Below are experts of layer 2 (counted from 0) of a mixture-of-experts language model. Rows are named router (the router's row for the expert), gate (a neuron's input weights, with its number), up (a neuron's input weights, with its number), down (a neuron's output weights, with its number) and show model dimensions 0-255. Each number is 500 + 50 x the weight over its row's rms, rounded and kept within 0 to 999. Numbers have three digits each.
After each expert's rows: "comes after" lists some tokens at least twice as common just before its tokens as in all text. This comes from a sample of Wikipedia text that the model never trained on. Tokens count by the router's weight.

# expert 2
router:490431572589525478484466563493570507491521442527536561558486490527520485454415458518580597517484514563571491542515542505508439523403492536460541391472551479564447555441507514497464465589602517483477491470543570416543473619540539502502438452615574638507443524424571443519516508440644524569553555476483402531534459457521496455501512530522509479563464486617516476469489511457625453418504507502424517442496458504572506533514513599531457499527442485439532476497548486491484496575540533493515478536484426389509481484501469615486576578513504481474511583570466528525539442524463544457491505593484482549511397453494543488505583446586545462444539455499447447586524584624464450473478431528496544537502479523544565562535499568473493493458484518580441521547524590464495535544463596
gate3:563546578451494511399567453527595449580466442510528527510373527480539445503491538487537508502618464547500492481492432472381439475478521426451531611460530494426475524437420445409420525500553501419487522511473513560496473497536492395470515515415472526609532448538520492612543528500538603562588517530533487512534429409506578497475577474558530511532500587420415469520473475448458558424509618528481516565512583561535541563484458524481455602505487485490457485491549507470378442582411456515524516415482505520516473437440460533553473520598524440560491567508550540550513530530510603518588511527608501457455545429585565475472490556491443496523495452518555496462474487436491414456420536534487552433493536488469560492472518474480469492519543508586548495487582457504554485550478567
up3:501464434492441627451440480521397492502483434528418511566494485461455477465481382486416499444571428569439400471433532541435472539595538483481413497522425558487544452425464572503546510464503493519524526490538403495609468430513550453538539523515519430537501435458448409452521540423468576493523542491500644457402467473537475530576523496452530515445489473491514562477491405476456521606522506551565504483515567538518456491445469433517438468465392514515564450441431551487443490439461444525561582474442484574551586546529530532477447475564467486528453490495494471503415489474485444494520443586503605480451523482479522549475447450426442457576534499481553434525477460551449546498450501488467483405523544472517480460508481554656384545508532570413575479445422527466491504546514486
down3:423389514491531431401567503592393561536487489419499477577510557479537410430530479396420490540500447509470470491581428538565488451501507518512441469473491548507525491526573544584467429488459452393562496460444414548501460566419609578494468449460431543497466395569524498511499491470540512533540522535477512496536571521578462423495537480508469434470534472469509529498527471569496559516568504487495477401567601474502469494515552501513508485531497509502440598496475507547458437517569406521517485538616536500459501396419468559577577508583587463573614513373487499569536548488522535483570533549577449516440475516425549476494563396482492522562533492501594487442465459458408468488533506546482526494545448530443431502439555496541539533484567569492450558498469461448490545505557416
comes after: " the", " a", " his", "'s", " of", " (19"

# expert 12
router:472466507520543525480544559479485517408479502521490529463550504459490555457605461392485511483552460544519403425564545550497525536549505427484490592542530570462441575565437494464498506459515525531502561451491452435495487491483442474573438488512474307471509468545461468440432536447539607502477515484525457478583573467536576501419502579585526495555517460524502531492527417495545440362546502513539409504523516531430428464467543436500446541475509429467482466469424509492488520451571486529455549481434624461473521425518460408419491549517487474480565453537450545450447446422493426421522479572565499639521580544463560478541546490450522635472529533524475544461434590470508478459542484559561436529411563410497417528478450490514430579499489574486518472495468432482508515439469557
gate1:496428491515544429500591524450523521514534525445471590475539534528563514563519452556503578490502493507485482491442598527490616480467372506515433514514480429544517456455480636445501589441494409554517484531518508580504497567458548406499474486500494481579477398565389515463520452545460456446437438594492524454490491461459511577525540447434440461441492500466428522534538474559532573502437448549592508600457461503494543454474470452392549443440410513573508523486476498522482604451489503493435592478519561390458510445515557405506527458535518523404450487535471521492492483468467446432505456481505541535521422543528527572480507521527552547519504500486578511603457472450519324511501392545535579575398492591493533519470457527505460455541527531526490475508430488551497544434531604
up1:544549556463462557595530453463395555511440531421518426511487509554517454474459570486607452496530508523438448532591573479494489489498525496477521490534443467485524493506522510570453578571509452501545463493462444509546474524515512450492458509514574515468530472418587463531430490536502524520504623502531536446470531460487527525501519459446552508449454476431471579506566546589511383522559568396537530436585471527534409573550511536492487593519623540496497518578427511486562591452493614458561535513502615455548491466536437489506529473495424507575575429484432454491462533531600572502537531451527498498539575497543475482495439579524352538469543612454537556563517498449512475424564561514410487452675516521435476535509466519484509539483505471544514481499502586479584584571540488
down1:551555472521415584536506466562508551470485586516568467456593426489447497506505493515540557466481620445498494517561528518500417583456529529531493512442445508448585519564568478695533536439592457550573526478520495441487432434512419557553509529493451420466510505459571568552472549515528513463537516458603525495492505574493436514476536564501501453443535386506505510493470519471497452589477469452520569560488570505608516578476485534484436465488471483487511563531530466550512488386550526451452533513468519548386521413396576561438477502508486515452488392457518426543502553494513501457484530453440583493513598535529467462484472446531456489485598514514457487514542581548522556466433517550460541464692534484516495490591512500480533566488515421421499476438543475470496529500381539
comes after: "\n", "|", "-", ".", " the", "=="

# expert 60
router:571546428432551506546500463459548498485466513493468462528425496536492544527500442469489452489518456545395475528554560469496406542554440522516551445495546592543458508457494560484496467411444513556406570517546474506586425626458448483500515382505531502549517553596477474513505486559526531460532491468528385560463506468565466609538436481489487527504557484530521538470464422495501471581446543509573446545485550503521488483458554426441578472544454497386564429532589539539466465501374576518430548542410553469555563520466464584507490623440433520481584521458462597562575452551474517555506514540540539533465519484500457486557620465608583538417487513547513538473502477542585438535508494512491441545399449503504452531522501564490484504427522512469567493426378497566446472513418510
gate2:570514522490476404565565460432477556623458445507494500474514529537501459524529517507439558511503427518481470532501527448465523415453420510587524544483522527480530483376541498525486535522475561402466514537442492534653398548557475470460520481468434611567420550519510560518524549494525450472511500489506579472499461596459573523547550496493521474426455572431466401482509484603512477566486526537538573560456498558457541453435480527447527469514484427584549593499574506542484586491475530472580597502558575538542453496538600436458544414507493528556445541531531555651540493555416542639416481550509481468469560487497463541578446561553460437484512478448563509479609453436482575456462487496488505486505591525550519551562506466501477494512522534530556482548460466535487515439616480
up2:511426563456517567461530604548449429520438466494474544485539547531511492471439467426564571478556431486527547401480467522570521473491549393506539460426442540535574446523470448588447470497496518447490440477473578447495465441508473568415541453466452475461489516535495573510500461412605491458510563570547440464484540374534521411472369541472469478633529488443477548460501432482527539459446464500482494401493522514521464486555597481584514509479450408509432561562434546572404540503573474515485444518462554515501500461446616568523534477531520474463464504585446482428625496511502510439564490504491550505530484586447465530430452560466542525578574472528409357534527437473463442501501444511499511442556508545520448528453551497541606570412569527459510460484541503508525495527458468
down2:576542435432531531508399421514547528513440400520621378534414479519452353465581469562488485438537440426539545482520510557616465530501572537468504415519542529589506518535473527553531431439587470435518508512489564419523476469482459526465495499495526514457504440496511508556451414433476505453502573497507546524506571373368413506564525493463486479453503433503457518451459489535486533445480462422492556538506532568593514537571485550525569447544391463531509446518510535475490477521474549477512488499537390503422507454464494563546495501547433545507511464470551435433544493431529490467639544562534495428429532459514567513482440499394413549492489566505531484500507569487400466512363473485440501484540491461453520484590533481519553447441491406522473463578517559458481517455514497
comes after: "\n", " is", "-", " in", " was", " of"

# expert 55
router:496513549565466449584583398618516505480412513565489577505609482565435537422527448491491443514518481516539505499471477702502473496453550506499485457520520530598545604492504507495545545465495551461493489414513500442512503482623476419453549495435444533553430528489499420593474507504513501540526540517579458606537461560524606492449571506517468508502545476490500498549509498507565438446462494491539500526477464472489444482611409555474563418473499627535491601561440448573497541602539486571424514572515440456521520526463524575501580435476507525501510473495464459520459519516469440514398524387483576582486496432585563531527457535431492483521509477520486518502501447442481522576488435487471501614522565554578435513540458500532619477437519447496529453515433527525534496431486469
gate6:476483465505578533529518516534588462576475557504443506588581471497369532451512455435462541504490547491517514548479532576558528481450580468483523450423552537545491475521431517514476475480520511497511617408488532482465488434547455524532545420501481515505438497511464525563535507507450394539572523445485555573471504444492504581476482511473513484472558524453600509700495487525552401560431527548586542481491392499416501522506454504461452379488506534397441480505480501541498536495551518486488410532556387448536508484542500415463443498542538566494533489515471393505502538531525469399385431519459567536504649423551496525556470529584556459470412504476430490457460532381565489591573496568469469499522467475496471492536520441544524543525523571603455509516457508455463466472566451
up6:388521482516490436505455470516508512496484545516542498586602445482397529422497464443538501454533502478604540559496527463470479541512487556487461428563545577539517424439564519561508424520574593433438427429530561564474549461467512530477553491477492432497433556469427520504518492492493530484560433555510512536479496499444429483494494468482570525409471526452532477603661613490472471454504438575451600543509531515492411563477475539479477424471501379431528462540444441580501492564531471501511448459574531413501492509544458444523511431514441503526483494523448549551543333506494450576441504487538549502451505518529468454421603432546514514450421600485488489501511547409546545447495427485504613486523479438458577532544431568570542504510512454438467375487483551475472520444530508
down6:538528522529498480491509527520449542521492475518498452542533512584539448529523505539557529520546554523462438557552541434461478471451459407487518580412533491445465537437550556543453534497427482515499478516458401511485566502477531443600477482508493509541494571440505526511446552475529527502453487455504463630613479530501593388538507405576468597542419416524460463448517514522481485437488564473468472510538567558556555577516614502388520451439550481534546571532432490464534574411425443555423514467505531504534504549527469499520509397477552493490500525503518582494500451410398450425441425439494561483455463523528492487497619551467532493461481619530436575425519478571525461494463462448564399512489487513576536516587472516453542447505492402431523423485547465483321438444542453
comes after: " and", " of", ",", " to", ":", "-"

# expert 42
router:514562434459426449543485421613524473472414458468547560503558393563518509413492446458498543495443459556504524667518479630534442522563502365460565513493488544496448456540543487534480497434515476541483501508494482525568526548607477489552468518562539559503461493482491589652525516478564584522478452438521556537489578399503568424534497559486531482533458519538504518444489552564559541475537555526486529471417453493462540453621516447497614475524570512449478542501527435578450522499445572521447513597578446480489513555534459515509542494446490493478535438496498467539526570476532513555536550446478606580590468423569507553514480626473498480487472491521475498528390509493490504450542436515557565486407504442556442468527422534582524520440494483579473500500475521508561504512394545
gate0:477535510482498549427468467424488475497571451503538489521587501508500497490567456496472664474457483487443462426575498592569517510469454414475501460488564468424495475463567498533474572489515329542570425441519416575481451557511464576603392469459520479478406379472511554499493523540545504509524523498454479482579479348514511411548597504475476486432536480496606379494445626572445439497477476532522482429488497495485572455473432503464456499533460624581489496419474451513515466443410499475421536463527504406414509468411497511521412476372487468438498522541506517531443409493469450537455459462462507502503559500493419408477493523513482495463575476467574530505499572515438444486471497526478478470501457503552540471516450496469523417492544528446496461508533574522546476523525458
up0:528516473538499429510451484452519471513502408449409514466525430474519491544475528459441499487477546504478522530461546524492549476538529570464474469512413572501382544479559512562478468487535507491565588584459488523533470579538475474529445537499502452510441613489534469542467472430543460425525490536613498459467580412553431480464523512509568589487559512485499520502523509554485498426505513471520411514476395544508534405476555507465494499475500543495486474396547522523432564444538541512547578561507564411530531557483481518445564475562525441558610476394490573499530575449401485524446492562451544456532549501433421394424468522479524496488427417436569485469491659529534569483518504531496526441538568596556426550600483571482474315412583520429486502516459541516481554537542490
down0:578439422441533435543480452483484575499469522531548489475531478520511577511389508447553494410489504502476543493509491522519531487501552566462483540494482586441482519394516446447466474493488484449537503558584433492572461484468612486370578452473530462459426583534643496558450489526535523579515515424519432536474471504552429478465482473483548424523535504510580610457527513525501485474496543471455455483496529381465599542528591537560452544570503487490598428418431497463484511379539496496571445530474522461630433448602426521463490480504446417481531464399442564488523551529525497444644509495507473448520454504406442471523464464442566485569571540526523486489559463618453548493440487480547450492528482434468473478552467502364497430517531508461555464491477517488503571461472468
comes after: "-", " |", " B", ":", "|", " the"

# expert 14
router:489489425608464475475651479472566420497478427508540508429457472579420543473448422375429524462446470483430521499499529513540418487462403469469504490560502496492495475528483544473593423545412451499463594505480435480459602555452506523399550510548463451564436566591488494496473507530577549570473455500555478434493468421511431578492588539503475550495488512568493535502456530473509475593551480343427443512604533514525469430508569467499499556482443399520514450536512576444476509474451551459526363534556534498485483497557587461464540477511451506496501560475498552480583498586454539438424506583460506490484542531490449483512595548565600543519510560476434520531594437506562459567516530589549483528517480538443472514599447526564501459485428520503504508460499542475444513558498519
gate1:389488421492483450497469477472577526481497530564468501522485550556532529480545533409480478505551470471508500562500527478565559525454502477517463525432411479534522457540528464530544511482481507485531509576426456573439482477412472556453449523509530439452409391489498544411498480448367468543468524579556500468492482535527543453516477449377418566541579529558462444485476499505463526559435525544554465458515633531545435555479458548544565566415521505478439342535554501400488433447493503533486516464480487422459518434377430533553573505577458444426574515554509461545532507542512497537460481454551485453512507449552581543530517517478554490560488486403453498417447443517541535584576516521460439468589453459578599464472504472425443591485584545453513593498562428545554440439517472
up1:447498496581482522525539482476481527458498463526528468547562522525551539593559471443500570488560528480429492479467523411499443556441461523406560442484587483474488566385443470587434601451432474492483486457507565511454552531442558447444514502464516435514410491405494482516577497538453537545489484577446583398494517506487398515519565464477550439538545529511506505528508551509491568482543503468544459407522502411435477540472496518515489539430541503440434528588532495504452484401532560395585537433543485490446516658481408539435604536435499445530469557534534488470628513459486453570544497515486542539588482533398405500424546601502474634496445471428508459468511481530479544486521513528483525596492476491564557550489538529511416518508504574485410542541578428484562428485465484
down1:485387551419443517505601508482529508558500418436496471483460480530497382437472480517467512539474473594513558499476528476471511457405461498453576532592548492552543497405495466552541493558478450524559426505523422460491461590486437557435509478410526489504460507499531500540547468467480531416481460435476596620521507480489492619503511521496488484516607498602528508498504484490476584567603457506453513433475438575604519464507483420445564364474595381479576449504473493532496540550530432450523466547438513531444476510497431546491521433421490431487483562459477539450514486523508528544421439463487523469507571525488481592462485491491447488559452509492549561570531477413557521530399607548565522485451522454492520433524505636557523546476539564544518537437428551518494504606443416
comes after: " of", " in", " to", " for", ".", " with"

# expert 39
router:546492483497579444484445511470452569476498451499480511519523565499516555482428470411568505522502532626585566479460579472432505576478560536466494465466530572525396376392510461420457561604526515447462421486569545452504491601529561454511508519503560451416488422544543563533515492516512499508417553498476535549520475557532510518466470444504561423502557434428555451540493566439485511446565504520479442517566542471519570462435573531528454517592537479484552529466505546534499480494519555429407413535540508503499555529454536502443501493460407495560529524493522400511435468491453518472516557473617510524463484477513514605500504466395454401485575513436426592559444476566452519448518481633475542523599460570537589509530520595533551537467538455582458521471573535528502529555452608
gate4:511479501489579499479565473488403595424520505438487548515505468565450467497450544454443481411503486432479631442513373475469454484546510609489497478426537499632410489556499583460484520528550451489479583471554567483537540466616460475473426475442489470470582549447486511482443537516446504421512404554579533446481526511501533477478406476450506542494496472500441567507550488530469448579500483529413558488454499479510401491499566542452498391477447529537472488529459555553486581500556491457600382484503514463443475482552483483463472498441493576546457386568444510515541455511507442367479390492451548568483547564486572483438532514447538580520550565490441469603606457505553460532444535469456522505490518507537457585439469484485476494464467503469527552436492417478507501528578377
up4:476417543477495474482500486517516475494468448542515513572510422423470504509481512615457479520568516461477493552579517506562501555516555479441473558477440498485571424528471520492613422435497454507504432501487542541406537465530446524541536518437545433508574574516553537542446579493471484492505500537454476457499487522452479579471506382437458526450568554490572586457539516491464449520456439405426517462521552486547533446439471558537537591494462530527479517616472582483449506553513390570442598535459602450453469572526521464480542505465618481416500386396499504450445418443489605510548511372425479581568568588533491448531472548539542395537422439546560495490503464496542504445543525492488514568560554494490482439523442479499562459502452573463444481451561548449492600435453448
down4:491425494573452425476513519520472548498437499436500471537385528488520476532496537511513500536603570432504575483370478395530457492466526444389565507442526665512436498522504532514462468534463512500499450558527520424489528477499536475571502418528578461604482485427577459459423519399542460436439572484451487489468497527432453497507553435552591441516517484579588482448477494514469444431480425489482521488508436529619503476485516531460461435553480524588488451500452525517483548467547524499461462507471444471549534521486458504480569580551564604553506443476537470505562453446508518461445413553441518489469484612475465444422471390434439475538487489522450622561520539467411341548472444434486475509477496571516491527516424495529499455497544543518508566464614425411484514504505531
comes after: " |", "|", " the", " a", " /", ":"

# expert 9
router:455471477544553517529513554497515478450493488572514539550410458600557542425569482443457547487394507565566489503485558518439522478490501475535413530478509505432580469473570567474479634504526474587463474484521536444534486446518459531499500455526522497518512432550528443471488479484494407495419532464491453512545508424513602446380510460565536447555446561426488512573423559504583516457478455537572463526523494472508539482419537514498558609477550512488549496377568510509522525459545437490429504467539520340440498612447502406599588526554458439555451550603525465492441499438490568540454490510509510546500498450567443446586463525593481481562555430488403475515498478549596500530512546494400558540521442459630548570585531474554521522405511452529474478508462554475539512484499486
gate2:483601532584591450455492522498515559483557479453521533414486529571462471496485428335465527542485491560540381538411490533429502583529492416580494441505455522453521458515458509573526581452496421529482521552492468454512491448573546509547515519531549530506460457551445497439543563571453551553469542596470594452452557545476476608588500592520540522454486493464591541528430540494397586540494497496460486403497514414512543425471546525531474469477540491470509542471443469552473556470546488475465477585511503539499468546473599537467526532554471514550547586566437463515543448483504496460548458394518480530556543460571480540503597493496587545463547485466447523479518482682431474401466511464368517460392531534473542529463502577465530514529505503465546595466433539461533489508526536
up2:501617507510450481519437493480476533531529470554470494539558641454511555432510524515545508492519605511389486448515480569462495478535454428533450469451603513569438488527503541445539484564499548570465441494553472533549590505527507588417469457483519415395518471502417554503418507548467535461464489424549522512349450540453431378553486438478541469471498446597520456542533473502507561487474569497557465484510441504426485541578514564432460518476513370424629549594477498475519472546451523470485576482515451638615461487499485506582551534522470472497496449530441480459516506616519497461470483469594459499477406439464481474435504466436463476575491533403487475433508541572523463507502475511493513447479510555519491454506575494483503620468537518451487418536384459480515515474530555
down2:548580447491395528510527466569457561498487392439524500498513545529609601511464563535497512543519505452536523460546467593585528522496547528537646443432494500549384537594415517485557531453479518545523514459489573528467482551568455541461606543553516526526526561435448434511449533522581550544537406464489487487584403514555463512498498502400429532479468470532505504539550470517545444431578485417552542473526461544449484564524431526531595530421563491505516539481561579456483570429439560506510391456564533512476536351524439522541513489501633485472516450476510551491460502521449472525402564494500440429488521468524584547497622486472555469542529557443501465498508417472482489416465475434552456472516567497495581552514584535557526532466473577574487511491516459517582526528491523
comes after: " |", " the", " a", " and", " to", ";"

# expert 28
router:499511533542516483449542398485587424455424516443434544510482450590467551426547469530522563411412472595542440551484592458481463411502542546541548598583454419522473594485424567476465477459463407515469543423427503463503466525479521537484430554501507540508511467502511532468450409401598543536435546403508497467466471552549566507498498627578539505513558532475502490410542396556510487369556484462538496517584412485359473501464519440499454545424520489480467408482465420532528542436458493599565544454495473515512414496435466502492509570485513433478433597460475448459526487446521493368484499432548479526545525510524502484512499546499516644465500588558471495454500479488513554493580553483476461482529505567517450476527462469552466483486568505526476515512511424436442481457461510
gate3:462452533449524480472477492524429499502416492482490477506535544525434441449544549569424480420488566521431487491576521532519523485509479517563420518495572521482512546554588533539426541505482506557455561504555454431427516425353480409533507370461508508513400487481545500477443449430483416494571564414507479532586487520497627523501404480561438497557480573554472564558492543517489458477455458565562488579453473433577514475529543488473467549435431535428556555442458502469513548536446497550460493460449541506468613517535556554547404489501491492476552456494499528443475461455505581468525575576377509577456467611475492554428486536520476434478477541438527465478512496557494477558510506436502467625483519495478465507525331419493512537543406472606539502500462537539620477448491526
up3:620499539508483623511534506537492466446592545495480537569550488436448505453472391588575473483435493580583506557455544471440445520475494477465569443528492578450482490497528465482409450456463463469551510373499546445594514438504475451499485478514443411495494458482557429567502481434574440543470577496584517433507524505448509507485493532499478499539438443483472520479583520431396549551487501474458483495513514460570525523489398476488499457475464473553517455560463478453442546536443550390473421497511493519535477495451413514511626539459568503532369445472457480451468489462488489476461452495425461533433453451385442562449597390426377555531563458558491530541542376539552508512549511570456485507450461527559443497396401571478499458514500502482506481493475541499538430518597478
down3:467518529446481516520499457639519477560520413519491442509497514495465526454468429509448497520455619512409517551556533489506448538611485564472529551508429544567433538596503422496544345517512542434445490491488444574400435528510503501550442462497500517554572524397555452508484474494493542469539510501427450554516449466504497556563536466432521500544482613554454532493590441486437472585467486456412509502524479490437503414494432569551545428499532410509503462565479524473459456548535498485555569499496487550484491567544556386547609497449508525484473445439470504519515492504431475500617481540459510468470455559413451635522412607398458563447501491567533540591479474450456468412459519482511524480607412475441479547435441526458533487497480497485491536509554561391496465538543467
comes after: "\n", ".", "==", "===", " ==", "s."

# expert 3
router:517467497555442452466445469506462499559491548440502471440480535552440488494543584430519465420466429417457508608545529528516505428528428472569505502457509507498484477452481586513485513473453568476497505535427568543545525532539424524474516509502512549472502450487580481534488543506569584512459469432410580525546437399437470425575524514499408517569561467526592528465518604522584425523568589520565544404531456531435544421502425539451570491452442494530442569645522493555538495520573546504560525565565484554480514562469505469448466458551584473506553479546567446598497428457417450481588465413402525487557499489483513554447535455453466507445516521536520570503440456504561561530440509530553531575496493443467499509449447454513497418377533416614551494602466469502520510459425448
gate1:477548533679581496529623490441508554545448505410544514547507442438511433550542486518460426476524406537512438511443561496531524546483477454491581423368433498540573430475484506405521434482433487558491562437397436501508396492430568489499485530470483504525471547481537434406536438492441530499481524487609536506458578438519427492466552563506502517533571478481546512472527525381518533500471474559540525486530542487469596597420534477474544573524492490512450478490382526507493496484554639550422491481539485454547487507544604435551530480477519456456497408557523547511403486476505492483479458492483521553436488499532478582517428517500494470598544551477619545534469572601462554497535574447554387494532495514505510438483549507483482564496487465503489520471518555459484591573560533
up1:523536473569518520484498472437529468472494445494539495466509574465516522532538481574558472598526376559463468474514524461456573557535531520482455409530447560492547463558510475471411440467538478460530440450480480540611543421451497449483545478514484475439525492503502478525366469459539482598423425522510494597475481522510595558543547466515499463462504557457582596518622558473452468498508428473468479474409506452595533329500458554519484565544435495576545504475468454442527506393468445488472509548545562581535457481441462497523523430445485510471463483547485440522471477586468516494439478466391399471509532470562480586437525529472575493564494506448514434457619432483560426466446576468488527538444453502515501484511642509521561508525512495466573554502423567601483506453379493
down1:532505531565586551454534444544512608587506551419568487480520544558336513519595510500521434492512479509488499573515440373533531552486429462536529532508545504519475501481601423521509541518545455476569484415596504511474559441512499507450531529456562520561560479582600485475501559459514517533536531519510497606360501434516513458648456402515534538372473486546558532580491538513480461477543485532448505459415546452503521502470511509533526444547567483398424501538501485574426437551474517398434458507467500524534470419573534549440541430455506517500506480444506486540568496595436483543498542548525504506427605518492488482540488481402508596418460519493478393452530448471486548541557504460446543571570532511491512552622451453513467539516535412456506444513516549458509519481536520
comes after: " |", " v", " V", " and", " f", ";"

# expert 22
router:471490569509569509451521513452585450499477470504597533515564522609494516446579443441458495504448512510507382480503562543403525447576513542554491545562498449472536529534420512539511476506533463532463541452517508513518439484439490680514465558509518529651581473478494506425439459480535511525458522459486561482525564505471496527509487567561549512553464552482507552436492451508485455481521539500485569562619483579398445446459587432589411505486536500465511396534549545526503438353546575451462472436511406423485470459504575487448505526451443561474505553476492533497534554443488559439502477527542511527474486580520417426545465530413504566464514555544507424405464492521495534486528478475503534468624457521524503509447510651571408497507561455524430432526519480440442524498497593
gate2:440587480426506390523505479553597619480461474526462487564384466495469441469523500569433488574525468600552470480417571458547393489506405478482482491585452543541588404544546544507520563500498426494399442543550593416427454471537482500428523453547459503534504463542526531495489441469581554413475510537471607498454472528442476486492437542537476556500511470546504520611533477496468502525552462580482495422528519464487439566456524411607370484536516527508433510556507468519466575419485488523471545517544484430532458506519510454545490456500599544459460551496557538544525576532442516514443489508430508550497489500476419453539503510530591467610532510359466496561582555449486447513441484409524527522535493495513565487446475540462423499569459503613491543473571541507473453509416489
up2:435528489503552502489466556554490476510461532473465497413487472544579484524528510539551506495524461600433503588456501449511493516487458471512486494460464516585479522444550489522557532465511510555444480493419454531481546494484532533573506493470631452565493492512471464402471589374523540422517462520455465567502464577573394472519403490476358544502514483604543462536525549481464493437503485515571539473599522409557443456482521399548434402536495502484531500514572562483613480477512487459534504555443552491526531474470491448602461586579565395412459454439576474518510490502494552437448479500512435579539500442472508524531526549559557480499471565505414390515423556538477472553514578441468500433481554487473418450474447494516471514461447479497457449569647533398482537568478640
down2:538538541541458465553517512579449473514546495536541532496478538449399476510539584467567533472545477578536529543452551508540587477501493543508481483558525594475490410459537571492463552530526477551543568567510538550511539577486524523519526378411575514503479468410550448524390591550517447539465426580493493464527576419393440437467493435476508446604549482488498521466475518484497414434552544539471501468535472564531583590466474456532443472575508584478554538578523497504479544551558577361485461564545475499449433510565528602500501506523586503441485500524494537492576473499511577430506488593506477492552510516473513478555439485520566439466512517331472436380467421480524442456519483467463601506555430472509527525587482570565472525547494477499476448563508505461539594419472592
comes after: "\n", " |", ".", "==", " =", ")"

# expert 63
router:431449529503483482545487500485554398444522537482508476474526537584399558511593466500446557543578457590515414445541558471505461460504561526550538529506531518514523591534440545476441391466463459458402520466542498436498519425486548490496542563543517496518460560569477441429474426557556439540477579471442522493476524465526465481583475519524527515493611592511516491450576472541524496554492484469400575541566481513407454426506569429514477479448567493465476449557536468469582468421536446508510448457559489529533449442636459452555453457579412557473509559416566530434488461512430495424498490528545506499583405463590455511520476544444472569530522530519460440536506472454482402515561551438565440552636497577454463527505499541610549439485553548489481505525594487503520459383433509
gate0:443427495619546518493549543481421497481609570555504542454654531413525469478472440511496489559542530443546519459542506500543500488432505514456586586471443432483555541424480515454585462478501497456539511459551572438476418495589443492495515527438499449456487543514476516501543540510483512485481555534556523519459557510421402587535426548416435518419488454436593598456464535595473474531490443535572459475530478476582392528540475493484572476582500497522451516543515474495536481581566457515572577587568551507508530393575544448590474472552542473461518453519510432473474481506557521583494505433452444495495463541471494562459556527452412440461486467500497446471568514551459454497564464501454570481402395471420558507556602445498535514459531533385507522436519450543563403458467478
up0:549497514482486621502471553509546514573457526506510568522533620492453549436393522539442437454469485491454494491459492491520553485602579580544461489452519440491489523598444501487603430490450468491552515515462462431563446520498475568456439466469459534556518662511490409473468512571461503542467533542496579572580586471489500546340528472505528566506485472494567452514516427507495515486495456528521550522426513494423541558555494519478511478682561474495473544536484476543454429486529456555436467494485576482525413523439531461469526429544548525518401444377561471507530434493511536445434486505505481491513544481483448404533419447451446420436556472506415442521487427526418534487493380518460531460538401423496555543522526561455466470514546502603445535532494457500459416486483496
down0:504535489391412535537535568421558504543533470494599416506501451414560523442467470513461423590552497474489522496564509394549454499457607468587445598588578462432541388476530463564499517422488461533533445441525522499462529503505430509547507613560548501467494527525612493548575458496462464488516545496503515417515461450515466344505518571492383515492479417454563520522515476554465497598432504500526528571613484527544392500521532516439414564542429539413504495489575551586530542506465424476465473521544529551503417518541535538531503583495452499494484459518530493561479539442519496492469530515415551542490486465425427529498482436500547478415508529476522484509514538543460487537508417397526543519559540521510467531523553483519605449540629481530454503541600472482543417425502496
comes after: " |", ".", ")", " =", "s.", "=="

# expert 20
router:580376506523506448502542576421526449532491483623588528505434457565487531539452409443439466515471516446466424482460533582499498433440477555519406541547494487510502479457506510421491341494528465463514502486523481567492586430455516386531529527543550421472545521525454487528572576504423499470482446551589473434439463453489431488522538480538457570468486483528512439527460516542390520561469454444552412549479441519510522465473561443533521563503491496468493512434503488443482432431462542456441517516539531503468475512480540457522540523592409529479511536498513552498437474566572513461520506593612602511461471458512428549538474570520561523520538483542494476454588522539567496569498443492440427547455486562516550524547506599532566461403434480518564480585341411567424486499415464
gate2:536561553549548552429527469562459428534486502585433459386556515489430546560506482523459491442416528570527538526489421478520510441458437422530478529534492464540417508462531613533615485446575436553570514529564478446482578474474499563431440493465588464454460594536425466544511589433436511504530428429489548529516527493442505496483468440558409530592496525567481518475464493479636595497500490548502446489464492497577584528498494572402461584494467525486590522522505490441502444538542498412472493501453492505544528460533469497556519430469554521559585530560420433548485498527578464448420486465609446587531459424472464591508461490464508480580503493424532500465491509564384520566475564502504538542441527497491438528590507539617545485451495562445447415469507503451523532438545550
up2:479574443463416476539509472553520418434520543528540500491440480512436437559487552522431467495427535495516436585408592470466469519507410424452491526550379515436546436499493457461522516505451443518556468546490441506470455487408510394459516509489528497506478435552481532459462551487486500498428455532488468555440468470524613433415515438536495450531487471440598505462444483573487558584489520454437500561440506469543632514407599551494474482541455568497499547581539501547583473456524436392344574580388478492453517466469515473470532541478513517472497408484489505593462525480478597585471498481574492525545452505614549540505606550434519474483498486479496491536568485536451500494499512446561445498462522552448576481533549638557517506478508579428562497541537454563471422436503518
down2:550462527488512597483497617417507490547517534505491468448524533402486515301511563531586537502490506496482485506450569496475486579488428601554535491480483552422404542520441470473529485475407497505417479556433496365492494504436573464497513520494467477532517496475497567404457536571495465471527478367550518572485551532453576465422502438496532534455516619531562544576556439496441497489605520470391454433477454569522502498473441597449441483465547471506497471551468605538523487513524535483489495462417455492537438399551452414497501564492493446502497530502480535538512432495570567442590433504519493480521454559625502588399501520448468592574550468477587551525479553508481507490504496507467435484563538460457474519472561570503487443578517504447529426501506559532525539502426461
comes after: ".", " of", " in", " and", " with", " as"